Below are experts of layer 4 (counted from 0) of a mixture-of-experts language model. Rows are named router (the router's row for the expert), up (a neuron's input weights, with its number) and show model dimensions 0-127. Each number is 50 + 10 x the weight over its row's rms, rounded and kept within 0 to 99.
Before each expert's rows: a language model's description of what the expert responds to; "mostly gets" lists some tokens that are sent to it at least half of the time. This comes from a sample of Wikipedia text that the model never trained on.

# expert 28
Description: Table separator bars and opening parentheses before dates or roles, plus institution name ends like University, Stadium, Award, County.
mostly gets: "University", "Stadium", "Award", "County ", "College", "Act "
router:38 49 38 39 47 44 47 64 64 41 38 39 54 41 40 46 55 68 34 62 56 43 45 34 51 38 37 59 36 37 63 57 40 40 68 51 65 41 40 61 59 50 66 57 40 59 65 35 58 60 65 60 63 42 58 48 49 47 59 52 40 43 59 34 39 50 52 43 58 56 41 53 64 65 57 40 25 51 61 37 36 48 41 40 47 43 40 39 38 58 54 40 38 43 39 55 50 58 45 60 61 60 38 52 38 35 43 58 47 45 36 36 59 55 38 48 41 53 64 58 58 48 59 43 64 39 46 40
up0:29 50 55 41 68 50 51 68 46 51 45 42 30 54 55 45 31 65 42 54 45 47 58 51 48 51 42 52 67 20 42 57 45 44 42 39 52 47 38 40 40 55 55 36 45 50 41 42 71 42 68 31 61 49 50 61 39 51 49 52 49 74 56 47 53 59 61 56 40 53 55 47 68 46 63 52 43 39 44 46 42 52 56 52 43 57 49 38 70 66 42 55 62 50 30 68 43 65 59 46 61 54 38 50 49 66 42 34 48 45 48 44 63 52 63 57 53 42 52 42 58 34 37 58 55 50 46 63
up1:65 40 45 39 47 34 48 44 64 38 64 52 41 53 43 36 60 55 59 52 56 53 53 47 55 47 58 52 36 59 54 42 44 47 45 62 47 69 53 35 69 60 49 67 48 52 37 48 38 38 57 22 65 41 52 67 37 45 69 36 61 49 51 50 51 36 52 35 59 53 37 48 45 59 51 56 34 29 48 37 46 70 37 44 38 50 49 38 57 58 52 54 29 55 47 52 41 44 53 50 54 25 51 41 66 55 34 50 52 46 32 60 53 46 50 41 46 30 63 53 49 41 59 52 44 50 41 42

# expert 24
Description: Pipe separators in table header rows, line breaks in lists, section == marks, and semicolons or dashes in data rows.
mostly gets: "==", "== ", "\n", "). ", "Animalia", "Phylum"
router:42 46 39 37 51 42 55 62 67 42 34 41 58 39 41 53 56 66 38 59 50 40 47 30 40 36 39 50 36 49 61 63 40 56 60 48 53 40 39 64 60 52 60 64 40 59 62 37 59 62 64 62 60 38 60 51 53 46 50 64 50 46 59 36 55 54 47 43 59 67 45 46 68 59 52 36 37 57 60 43 44 54 43 39 49 41 44 40 44 58 60 39 39 44 33 51 60 39 41 69 62 64 32 58 37 36 45 59 51 39 43 46 61 63 51 50 51 56 57 62 64 63 53 36 61 35 46 37
up1:42 44 32 54 58 48 58 45 43 58 52 46 49 38 66 45 46 49 45 58 70 66 68 45 45 48 45 45 63 55 39 64 51 28 70 43 53 60 47 40 54 59 59 49 48 57 55 40 63 69 67 32 45 40 60 49 62 47 49 71 35 53 48 65 48 54 58 73 38 61 69 39 68 34 36 44 49 53 52 46 49 53 43 53 47 71 41 42 62 46 62 46 56 50 41 45 57 50 46 56 54 62 43 60 57 44 56 38 55 31 43 41 60 42 50 45 61 49 30 70 62 49 50 53 52 53 63 53
up2:39 37 64 38 40 52 48 62 44 60 55 48 51 27 57 32 55 55 46 61 47 54 38 46 61 43 52 57 53 60 54 42 40 38 52 54 50 59 59 30 31 50 59 49 46 59 38 47 53 62 39 54 53 46 41 45 32 38 44 23 61 35 65 52 41 41 34 42 68 72 38 51 51 42 45 47 49 50 62 60 52 65 53 55 62 51 39 58 38 54 49 65 59 28 46 44 69 55 45 70 50 61 45 30 49 45 53 49 46 64 45 52 45 48 59 54 56 67 51 45 35 45 52 52 36 37 62 45

# expert 4
Description: Capitalized institutional and office words and final suffix pieces in titles and roles, such as Minister, President, State, County, member, instructor.
mostly gets: "team ", "State ", "former ", "League ", "member ", "National "
router:38 63 34 51 32 39 51 69 59 41 33 37 52 45 38 51 55 61 38 61 41 44 52 39 52 43 46 56 42 56 61 56 45 33 63 59 51 43 42 53 55 62 58 66 38 53 58 37 49 59 60 61 62 40 58 46 38 35 59 43 37 47 64 40 57 63 52 43 61 62 45 62 62 53 58 42 60 68 55 36 55 41 38 41 43 47 38 40 38 56 51 45 39 36 49 57 58 54 41 71 52 53 37 65 44 43 51 56 41 38 64 38 58 61 42 41 37 62 58 60 51 48 61 44 61 31 32 39
up3:54 46 50 59 48 66 48 37 43 45 49 43 40 46 43 52 46 47 53 46 55 44 34 60 49 33 52 57 47 47 51 31 55 28 55 29 51 40 43 49 45 45 56 41 47 51 38 52 48 55 65 38 55 56 61 51 21 50 62 57 47 53 44 52 27 58 47 42 46 37 46 51 67 59 57 42 74 52 70 50 55 54 61 58 50 48 44 38 62 50 17 52 53 45 39 36 37 48 58 62 40 50 58 55 59 35 53 35 51 47 42 50 52 43 41 41 55 39 38 59 40 61 46 21 44 35 63 46
up4:39 51 48 64 61 29 73 59 52 41 51 47 41 44 50 40 41 59 62 58 40 55 63 54 54 53 69 59 46 25 46 46 34 42 53 52 43 62 41 51 41 50 56 44 46 57 43 56 70 51 57 51 55 67 43 56 58 51 51 56 55 36 74 53 26 33 55 67 62 62 36 51 61 54 46 45 61 51 50 51 44 50 56 51 57 41 59 54 64 45 50 48 60 59 52 38 64 44 33 54 39 45 39 61 51 33 63 57 69 49 56 43 43 45 56 48 35 64 63 53 53 63 56 34 72 46 43 53

# expert 52
Description: First capital letter or opening piece of a capitalized word starting a name or title, such as Gl-acial, Sim-eon, Sec-rets, M.
mostly gets: "Ar", "Gl", "Gr", "Par", "Fl", "St"
router:42 55 45 42 51 42 56 63 54 39 48 34 46 38 50 30 48 56 37 70 46 36 39 43 42 41 38 63 48 49 64 53 43 46 65 37 65 36 42 60 68 43 67 51 49 62 61 47 56 67 55 65 57 37 64 58 41 57 70 62 22 38 57 39 55 69 55 51 58 36 45 49 50 51 53 39 41 48 54 34 51 46 46 43 42 43 53 34 32 64 42 38 47 47 43 43 58 58 52 59 54 53 52 52 34 40 39 49 50 42 59 41 58 56 49 46 49 57 64 63 58 53 72 40 59 37 43 42
up1:42 46 50 27 53 48 65 61 56 55 46 45 48 42 60 51 58 49 66 55 56 47 54 55 51 36 56 43 44 45 51 61 40 52 38 35 50 46 48 48 51 28 38 26 61 46 32 46 31 41 69 61 54 47 51 25 64 57 33 29 52 34 57 64 49 54 38 59 54 65 48 58 42 32 54 46 59 55 50 35 63 44 53 51 42 51 48 55 38 60 47 51 64 29 47 43 45 61 55 59 53 41 63 52 68 51 62 53 46 48 50 58 35 45 70 56 53 43 49 44 47 65 43 41 66 66 39 58
up2:33 41 45 46 55 42 59 57 57 40 66 53 59 56 43 42 61 38 52 58 51 36 46 58 52 56 48 29 49 54 61 60 24 41 44 57 51 52 59 61 53 39 55 75 53 52 51 50 53 41 37 47 32 45 60 49 44 30 40 58 70 53 46 47 55 33 50 58 46 43 55 33 44 50 57 46 46 48 40 42 37 58 50 40 52 33 38 44 46 55 46 33 71 80 54 61 50 73 55 45 50 50 47 51 68 43 44 53 44 40 53 34 35 45 59 44 52 57 59 51 36 45 55 40 27 50 42 62

# expert 27
Description: Country and place names after "of", "the" or "in", such as States, Pakist(an), India, Germany, York, China.
mostly gets: "States", "States ", "Pakist", "Turk", "York", "England"
router:37 45 41 36 51 46 48 61 64 41 40 33 59 35 50 43 54 62 40 61 45 44 42 36 48 39 39 73 39 50 59 48 40 50 63 40 68 44 42 51 59 42 63 60 41 56 60 40 58 65 62 59 64 42 54 74 60 50 65 46 35 43 60 40 57 55 54 40 54 54 38 47 64 56 56 40 29 55 64 55 46 61 44 43 47 41 40 41 39 60 36 38 40 41 42 50 43 55 39 54 61 59 39 49 39 38 48 42 43 38 48 38 61 49 44 38 61 66 63 59 62 39 58 46 61 32 41 41
up1:59 40 46 37 63 31 59 46 50 53 46 51 47 65 57 48 64 26 60 47 54 50 54 36 51 49 35 55 54 47 38 57 38 40 55 63 52 52 46 58 34 65 30 62 44 50 47 38 39 59 49 80 62 56 54 50 55 50 47 49 33 63 56 49 33 60 29 38 34 52 45 36 59 63 62 40 55 58 57 47 49 46 41 37 49 59 57 38 47 50 35 40 48 44 66 41 43 38 41 44 73 45 66 44 51 50 43 41 42 49 47 57 60 64 64 44 50 41 45 54 35 34 50 54 42 42 39 61
up2:40 41 66 57 54 44 68 35 38 35 42 36 45 51 44 62 46 48 41 66 40 58 66 47 53 58 45 55 47 35 50 48 55 47 61 58 74 44 41 62 28 42 56 49 49 43 49 38 55 57 49 47 56 68 36 30 63 41 54 48 47 46 58 49 61 53 56 39 32 45 63 58 58 61 56 72 37 40 43 32 36 50 52 54 44 49 49 41 55 67 66 46 48 44 38 51 48 53 51 40 56 56 48 71 39 50 34 57 36 50 44 52 49 53 27 49 53 44 59 33 31 52 60 38 64 40 59 46

# expert 13
Description: Colons after infobox field names, line breaks and dashes in lists and tables, as in Track gauge:, Molar mass:, Species, Height.
mostly gets: "Species", "information", "kg", "sq ", "Height", "Length"
router:42 47 34 36 52 42 52 65 66 41 40 48 55 44 50 50 55 68 38 58 49 42 40 37 35 37 38 64 36 45 62 67 44 52 58 42 61 41 46 49 61 51 64 64 38 60 64 35 65 54 64 60 61 40 60 62 38 57 58 58 38 43 62 34 50 45 45 44 58 49 41 53 61 65 55 37 47 70 63 46 43 46 37 39 40 40 39 41 42 60 49 38 35 42 36 58 46 55 42 55 62 61 36 50 40 38 43 56 56 44 47 36 63 48 37 41 49 63 58 62 52 50 63 41 64 39 40 40
up1:58 46 56 56 51 36 58 50 48 54 37 48 57 52 40 47 57 33 38 49 48 53 56 44 53 51 65 52 57 34 37 52 63 42 55 62 67 41 41 50 51 51 48 62 63 37 37 47 51 44 45 47 35 36 31 33 54 48 50 49 51 51 51 30 50 48 53 46 53 48 53 61 60 53 44 70 43 35 72 54 50 56 52 33 47 36 34 47 41 43 46 66 24 51 57 48 47 46 36 70 61 41 44 52 52 47 66 29 48 35 45 56 61 42 53 31 43 58 65 67 35 39 60 41 47 58 25 52
up2:58 42 56 53 52 35 60 60 50 34 54 54 53 67 52 46 67 60 59 47 25 62 72 44 49 52 49 65 52 41 54 46 41 46 66 25 27 69 36 33 45 48 66 53 48 55 61 37 61 58 54 41 52 45 41 60 46 70 52 68 49 52 47 35 48 58 67 46 65 51 55 58 33 54 43 55 52 39 40 63 41 51 60 39 49 59 53 53 53 54 53 47 59 44 47 40 61 54 41 57 54 42 44 52 52 42 61 51 65 35 52 36 54 48 61 46 52 56 66 44 40 57 73 30 53 52 45 36

# expert 59
Description: Paragraph breaks and line breaks after a sentence-ending period, before headings or list items, plus opening quotes and sentence-final punctuation.
mostly gets: "\n\n", "== ", "=== ", "\". ", ".\" ", "\""
router:39 62 37 46 48 43 67 50 53 51 39 57 62 45 48 32 57 66 38 65 52 49 44 22 34 48 42 51 36 52 59 46 32 48 68 42 61 38 43 69 58 35 55 65 38 72 61 46 57 54 60 60 58 43 60 54 56 43 52 59 45 43 50 48 69 55 55 46 68 48 47 41 58 48 59 43 53 35 55 32 53 50 43 32 53 48 45 45 36 57 48 37 44 44 50 57 70 53 46 47 73 70 40 64 45 45 40 49 56 30 56 37 57 50 50 51 52 55 60 63 54 39 59 44 49 43 56 42
up1:60 41 36 66 42 60 45 34 61 49 53 64 52 55 63 64 66 69 62 43 53 73 47 53 56 46 54 47 50 68 54 53 57 51 57 54 48 53 53 51 51 65 62 54 65 53 38 55 57 82 59 55 34 46 56 67 52 44 54 33 44 26 41 57 49 45 67 65 48 59 54 38 54 65 58 46 49 58 48 48 51 64 47 43 53 57 41 45 64 54 44 41 48 68 44 42 45 51 58 45 46 37 59 55 61 42 53 58 57 43 59 23 38 49 37 47 49 60 64 55 52 56 64 48 38 65 62 45
up2:39 46 58 72 57 38 43 45 28 48 41 50 41 45 73 57 41 53 30 45 60 55 52 47 37 40 48 44 53 54 52 50 54 32 72 47 37 62 52 50 55 62 53 50 66 49 64 56 53 51 47 65 44 38 45 54 42 37 50 53 51 49 44 43 40 47 53 51 45 62 45 38 34 50 52 62 39 46 49 50 38 56 69 59 77 63 38 55 72 59 42 64 58 46 66 46 54 26 55 49 49 59 47 41 65 56 68 62 52 45 60 47 52 60 32 50 36 58 50 60 51 50 73 45 57 40 53 52

# expert 29
Description: Word pieces after hyphens or inside words, and digits in numbers, years and stat tables, such as bro-thers, 7,093, 200-3.
mostly gets: "Gl", "Ev", "Votes ", "Se", "Born", "life"
router:42 41 37 39 49 42 50 66 63 43 40 40 49 39 61 48 53 64 37 63 48 49 46 39 43 38 35 69 34 45 63 48 47 55 66 46 58 43 40 62 62 58 67 64 43 59 61 39 64 57 64 59 60 43 59 60 44 50 57 57 37 41 62 36 55 47 58 43 59 44 40 40 62 72 58 35 33 59 64 48 38 51 45 40 42 38 40 41 40 62 47 41 37 43 36 48 56 48 38 58 62 56 38 52 38 33 46 61 54 46 51 40 59 53 43 38 50 68 60 61 49 60 63 41 65 44 42 41
up0:49 67 51 45 50 40 60 44 56 47 54 37 36 45 52 71 47 36 48 48 49 53 37 52 61 41 36 46 50 53 49 51 63 64 66 46 42 65 56 46 64 58 41 40 60 67 53 52 49 59 66 49 60 43 45 50 51 31 60 58 24 57 54 54 54 44 65 53 54 42 50 46 51 66 54 56 46 37 50 29 46 52 62 68 52 48 44 49 55 53 37 60 25 50 62 57 65 42 57 28 52 38 61 56 43 58 43 59 59 56 57 33 52 40 61 46 50 50 66 53 33 69 50 69 60 46 65 66
up1:69 55 50 50 63 41 57 46 43 68 50 47 43 55 64 47 34 51 46 36 39 45 57 38 46 35 28 61 32 48 39 61 57 60 57 61 48 37 55 44 56 57 63 46 44 55 55 52 58 54 45 45 33 49 30 61 59 28 65 67 48 42 56 50 54 50 50 69 59 54 57 52 55 49 57 43 39 62 35 62 63 53 49 57 44 36 55 44 56 53 35 40 49 38 47 48 65 40 51 69 54 37 51 50 41 52 65 52 58 46 41 43 42 52 54 20 37 61 46 54 40 55 58 38 58 67 51 28